python train.py --n_layer=13 --d_model=256 --n_experts=32 --experts_per_token=8 --d_expert=64 --d_shared_expert=128 --activation="gelu" --moe_layers=[1, 2, 3, 4, 5, 6, 7, 8, 9, 10, 11, 12] --router_score="softmax" --normalize_top_k=false --routed_scale=1.22 --balance_loss=0.00441 --balance_bias=false --router_cosine_scale=20.0 --shared_expert_gate=true --init_std_router=0.0117 --lr_router=0.000549 --n_head=16 --n_kv_head=16 --head_dim=32 --vocab_size=10389 --norm="layernorm" --norm_place="pre" --norm_eps=1e-05 --positions="rope" --rope_base=10000.0 --rope_fraction=0.25 --qk_norm=false --attn_scale=0.177 --tie_embeddings=false --parallel_block=true --init="normal" --init_std_qkv=0.0279 --init_std_o=0.0 --init_std_up=0.0279 --init_std_down=0.0 --optimizer="soap_variant" --lr=0.00308 --beta1=0.95 --beta2=0.99 --weight_decay=0.043 --lr_head=0.00732 --grad_clip=0.5 --warmup_steps=200 --schedule="wsd" --decay_fraction=0.456 --decay_shape="linear" --final_lr_fraction=0.05 --batch_tokens=[65536, 131072] --seq_len=1024 --doc_mask=true --train_tokens=731700000 --steps=7743 --dataset="wikipedia_en"
Below are experts of layer 3 (counted from 0) of a mixture-of-experts language model. Rows are named router (the router's row for the expert) and show model dimensions 0-255. Each number is 128 + 24 x the weight over its row's rms, rounded and kept within 0 to 255. Numbers have three digits each.
After each expert's rows: "gets" lists some tokens that make up at least twice as much of what it gets as of all text. This comes from a sample of Wikipedia text that the model never trained on. Tokens count by the router's weight.

# expert 12
router:129102145112119129155141095118109123126143094102170080137117146134093127164131127104129134156145113148139128116096127082137140130114102087137138092065177127124152128125135147115143118140134136135124120096140107150157156112095130176100150104132140086108151111120103140100110130156118135132104134111165118105137120119106122140102171149147150168120148138117175089093128141114130139114139137060111101170110131093105137113132144135107094132076130111140177154143126124141171126129138117111126152095166095131139118118127121100157129129158167105145063197137130168109095176106153143148122136126119108089126151135155141139137155099128156090137130163183115115125113099096117144156151119168076154130076114127153125132087155112119137118146138130133166163106126074120179136137082121
gets: " in", " to", " on", " for", " at", " of"

# expert 16
router:155105147120126143091114118105141105127146153100110099126144154111127151135104132106103128106120120121106167121159118146156151159144102119140085127109144110157128124117108155086161111074123131129144178156157103108113141148108121092123141076120150093119144129105139114082083157110082140110082115121156070101142129123112124083090143168098090150153160152127193142140121133082093143149138114176157101153131154130163142138159135155144093139138139158124166137146148095074150137151147094138167146120107085160111104166144109146155134125106121124137135127115141130136104149125114156156136127092131153137107162112124129095140178140143118120138080167144153130112108095126106091165123121160124151130069103140193133101127118104152148143119111127097143147129124140103094129129102143
gets: " his", " her", " after", " their", " when", " but"

# expert 18
router:129138129151136184124128161149125147082135083104098134157152164138136154136126147130142121126115114111127163115166126088105121163125080144118145102129128159129134115122118185097079131136110135108142113136176118118115121190153116095138095158122158134148173152130149124094079163107160148136115180133101120171108143129103108108120115109138109109132122145130089154147130107113131127135123078184136158139132137139149126148161158104104076155156173164129161126094121128124118158131104120160120088135092129118083132084165117119074110127126138150155134096080138138114151120132128111108121119108170137154115107118090100161105086121095111146166128138165114132115134117109124133113113109162157106102130106108094102164087120135054141127140118169160110094155133119137121145131126123
gets: "\"", "ation", "ations", " Party", "ers", "ity"

# expert 11
router:068160139071104159129135138140146136130119107154128142132175173167117095147116133140097115140127077122161135121147128158158117103133132146123103138123087138149082160150163108112167153088129135160166107190108096140078110143164117107127098123133094094098113093084146103146134147154124115132161151098094146119148138127095106164118108096128108121096127104135194140147106110127144120116137111127181134165147142149106156198115152136135104095135142109102079115156143113175122123098123108137125114150161115104121138107090116136158103126098141125132103113100133127167117095073150112107125123074160118125156143139116159108114159105129107140123188101172145130119146117087174155139112117152152080132133105148132116139116141128103133130141118126136124138125132130124115150110134123
gets: " that", "y", "er", "ing", "al", " which"

# expert 26
router:143116108153085152148158146153124178089118062110143128160101104125139195139146133126144128115147110119145172176115136139164131175093110134126079137157116160147122124140093133108079110124101128143111124080100095137108163125121114123115141133128135103120119147122111116148125146101107128133145133155125126143129140138127087108095096163117120138140115131165102154114132135111174104149135094148141072087106084110149095159105135060098121159121114131121136103088107112177156144086183155180125115120114168118102112114115171130108097115153087108119112163116147157107138127123147086133130116121099192143131135125145109134175105142113122132124130133147144163149111133173152125146144145134150128130089139144142125115102120119122181160152138123141137071116118139110124097124142095
gets: ",", "s,", "e,", "),", ":", "a,"

# expert 20
router:091111104146189137118141128134162120141157147108152105132133129141147123152129115133086143165133139121116129120148129171081114140144138114092154092163102103140127145086097133112133181117117094087097162162146181115117110092091139106092112112141104112184123113119121100156105123108102111105159100093111137102134103113142127121122128122123123143146110101154116152132146130121136138152135161155096154154165119159134110161097131145151135141109113181115144073110167132066074143141122085164121168159122126118160185142120096109086152108115141116144098125149122147127128102132133124128132123174146085133164100106105112129193140111116088121139147166121127103128113108105109078154165148099122146134142081111125147127096113125132181114147153142117147160154138107119107150108153132
gets: " he", " He", " it", " It", " they", " she"

# expert 30
router:150106082104126148136085169140141157110108099151142121158097091100112100156148122095111110159165109104155163122137101100143181162098158083157119142146123119156169100124099072154147124163120106143129141136142095150132145116145078150120144169109107130141121144136070117121127107081158118123121130104148125106098132134146108146110142133141120141128121144087114097133128069109135110133115143109122132097091135107139090143123134138073130126123129104137193127106120137095139096121193128078156114098118167140172135177110159131130130174155112092091135163113094144136146128160115112150109117103158140127134135144121130102143152174072136129108168081096081127116125128146153138147128153140139152116090106132113177138150121118111147106140134142159131126137154133130122132125147160
gets: " |", ";", " /", ");", " —;", " 0;"

# expert 25
router:150139155094144156127140070134095104092103125138129113107115130113134139141176118167125122143131113120129152146153134124163102146143116115150099095142108116117090139149128137140119140117139104122161145144110135169126121144172097125128121100126096163111124099144138149125132139117104129147108171133150084123112131130173101130145108127152144173162144145106140155106151133070100154102124073146136127156123126119114142112169121116176149184103127160143146075170113097135157109148152150081086090119148097163124111140167120144104172121111093107140145085163079119143156075125123124215113116145140175146120138108133129132145113127102107167154130123131140134155141104139084112098081086123094143132100123108138133089101161143110109150132145150083129160154145135120112110125141146
gets: " and", " with", " or", " was", " were", " had"

# expert 0
router:121115098137100103149135166157131136113167132132119135151120178115118119128077111112151103144111112140153122143082133097114115105111142131082135076088155130126147124161105135141123130131110110127115144132151143159122102105162149171115121174146105162184075105157089105115130104176140108106205130121139187158141154089135108110147125140124132140121134109137122168129124148117122131138106143116107102071133124139142140077087111138176164139128147106136133150123132164103141136139120136144117118105118176147108147135114142144118130157114105114128158158111126129111142108084098110117125150164157134133104106122121155154104124123091124123092096139100113100113142104159142123138135161117107184108142124139119080123156156131101082081156163129083092076131092153120177148105149140
gets: "C", "P", "D", "L", "S", "R"

# expert 21
router:159133146136102089122128189132111122116130097125119102138146116114097119140114093142093114140175132217121154116167126143148195164143165148108079090162131109145101140119147109125143150111140106120077172119124171112143115145132116123146114127120110116104107185143085111091101133170148131117104168121124114126139132100141118131104092112090096128136109116127125145130152124103116117129129150056145188127111113161119148157102129119098118140107108125112123140103129117117105081121146131127137123134145132159164129131093060135135136153156107181115094154128140211157137106107112149149092105110113142111115124113126152112108140159123117090130165095136116131130144126141104109170125125147111153133099139135152121156140159161121104119145105164107117139157104140115153153117092123
gets: "|", ".", "s.", ").", "es.", "a."

# expert 28
router:117132111105105191112153142098148149149092096108097160092134141166124139150125128131130114118162103148103145144069136136114138123144085135140126153104086137158085116122142122167152155130124152156135122077155099131146119113140149122168126130151169128094107139117135141096147110127134154134119123118102142145133154147115134123135134149135143077132136106149108167127113159130108157121144118127148144109105110132149090106139128125140126135120134159127125158192126136172070128092142150138119130122166142112128157095115178084115139143162108112121144145058198097100155148119136150085154143111162127136107128117145148128124092095126142090077124130161165118129137112131152188082117114101153121133165100102075085091115164161104099116116123126137102159100078117130136119111123117
gets: "'s", " its", " their", "est", "°", " district"

# expert 24
router:119133146136072152149155111137148138120127117095085110100127168145118123186152112096107105082103139158116156105104122138118122127170131136117111098127093081155136129091121154115089125153172128128169140126116164138135116157088156118139115169112133116122097096137141140107071131092144138127137144096189074119145128147132139165141164088098120142144098191161100134108158124115145139114126102104115107132070117106104137112136116103115104189133150149127110123124129132159157110141192151122125150109125096117087155110115116135106126147117135126096138159125121116124111084127147135143150114179085109141109123121129125160107188148139137109124172120108135150141165116148111128155114134118104167100164188127145142110146091117158112159139123117128162138073117120114124143115105138
gets: " by", " as", " of", " from", " to", " St"

# expert 31
router:110115143147089148132133120100134126155111138113129133129096106137098106127112138147137139148133119089169121134127136185141156086173137098140084105121143120120176130097077148093145078141123120132150191094121123116149141109149148102135143131131129146166135124094099105187102125119108146116133127131146181137137115127154125145180185117132099129158147099102129140113111130115149114151148132126109108120131086140144109118107094104126135106118112133062100093079127162131155092172127110150133151108123097133132119136151164102106136138119075157145134139135111098122037180116145127152094152146120089154148140135139116130167148159118145137128122071135152165136099093095146098134143122111124115123130118120175148135117109134187103126129130147140119104089121103111098139127163155
gets: " M", " S", " B", " L", " D", " A"

# expert 15
router:130145125128137084114127118159123097130143135145132122141091065115118073148136117063125094197116133109131114111136106117115126119120169117078109159136133094135117129144147113170115118132134110106123149169107149132125118155138098152141125165136126138152107118141123113169155099113157114168187132139128120117119129121138159130099108132112156159140146098091095094112090122148136142138137099098153127155166138140124098138140116148080150140107131081122115135161109148141092124114122129098109130129130207158174167117137151129122183160149113144128119139189081076140134112147145112123092139141064164136154145135085079123123152140107131143123106085093081132128138126138157133120153153134087109108148092127153141113117135132121114082135147137157157146129138144123139114129177122
gets: " ", " 0", " 1", " 2", " 3", " 6"

# expert 4
router:135148127118138148125158134169116157126130120133128136108111126137113128114093125118154115155107173132121129118120104149130161164160136033121153102084101086169105094075103134162100132132102134137098195060142169102141147133180156107129098136133131143145109133125125110158106144102143158158125096124112082115127118130145111131137103147127141135143115137128111099143110118127126094156133120113122108115179105127123101118157140161148134146104136147143138107115173122127054150117163125154112126136163113140141123130135146136121110130128131147111134145107097161065146135140121165152097117176117167150134144127136091107134149096086131128068086137155123168129114145151133121127157159128094141158114119086131161135130147136098129092157119109079134161102145085083097134118145116
gets: " a", " an", " The", " the", " A", " is"

# expert 9
router:138111140123127116158146150132098078150117102141133126129118129105088155120098145095119152105091105139137138148159137133107182096146134096126128105106114158121077132097130123111164135142094147155164127133054173162122157086093131145152119138127119145123088137144095175100110129111135148146123142140210113140091147131108142150127141120128126100130085112105103146105138125140155096109106123089173129131098151113110098114112150119080103157151128109148128102164128097142191113091129161119110181144174130139125124099123104121140111133178153128133132133118081124132135097129142129129154100131078150128124115136136160128103163158123151125108142106162134137088063132077107157131161123132087148154126122117141144086154179120117165107154150119106133125120116090145125137125108132
gets: " the", "-", " of", ":", "The", " The"

# expert 1
router:130089137135113082111156124159110132120129132103129175167123183106152154134140118108123125121139097128153147111147122097135105109128110103076104149152142124126146137142112113092122165095134098147119161130155151134107109146183139105123109129161139139086152125147122085149138118106144165095140162091076143129112127117098146112110112096117148164118113163137093111111135137093133111135115145097112110175148119142122144123146123097172137110083142146115141173069132158181171055145098149118152108141114120139089118180138166145100088143130117112130114116116110114117105125132115129117157119100131105133135128137158069102151198141071127144168121099107165156151162124131117140110168091166117100136114149113121139120123129096101147098138127145162163104123147135098124131124121101
gets: "\n", "at", "it", " ===", "===", "c"

# expert 10
router:162116145132107092113117137140147127139073185126125123126090081133105108107126118115104167125102137109111098145092097151122124164144123092115138107145143125130129108136096148093139136120123139121122163155137164102141146121115134170111161115116123137127141109122142161120156146122128145133034114121117092140148121118131133100102142101144132108123135093080124111115133133142117150105142166112161131157122121128109159105121064177087124117151094097092073119179136131113161134161110145061125161115109102120132103154096058109195140107113162149151140143161120170131114144118126132123122133118150121127136161118100111157122129128121137092113183122115117080158097144079117113129141139128118177112170126129178131142107134150152119163127152118122145169151141125154129166116124138
gets: "\n", "==", "===", "=", "M", "S"

# expert 7
router:110105157119163116137139101113136162122141115134124118107150193156109115158159123133139140101075135152145122139139130107108072118149175133152150125133121135172111115100136143122126149131156163128154107148114116114147119105130108131123086140089158157137134119100100112172116139123110140117152100146128103103126130169138136153171152127118129088143125126125160130130108149119105136051121150118136112130129108158113112154128149152164132123136126133140161084149179086139127083169063107072110137111113095141136088174132128099132113108116104094159077167110123121144116151099164147147132135139120042168107137119134112164123136084148135130048136167151162117123122105132097150166128123170128153125131130148105122101127095123132128096122124116133100136136090113138136123120170114
gets: " as", " first", "==", " ==", " =", " was"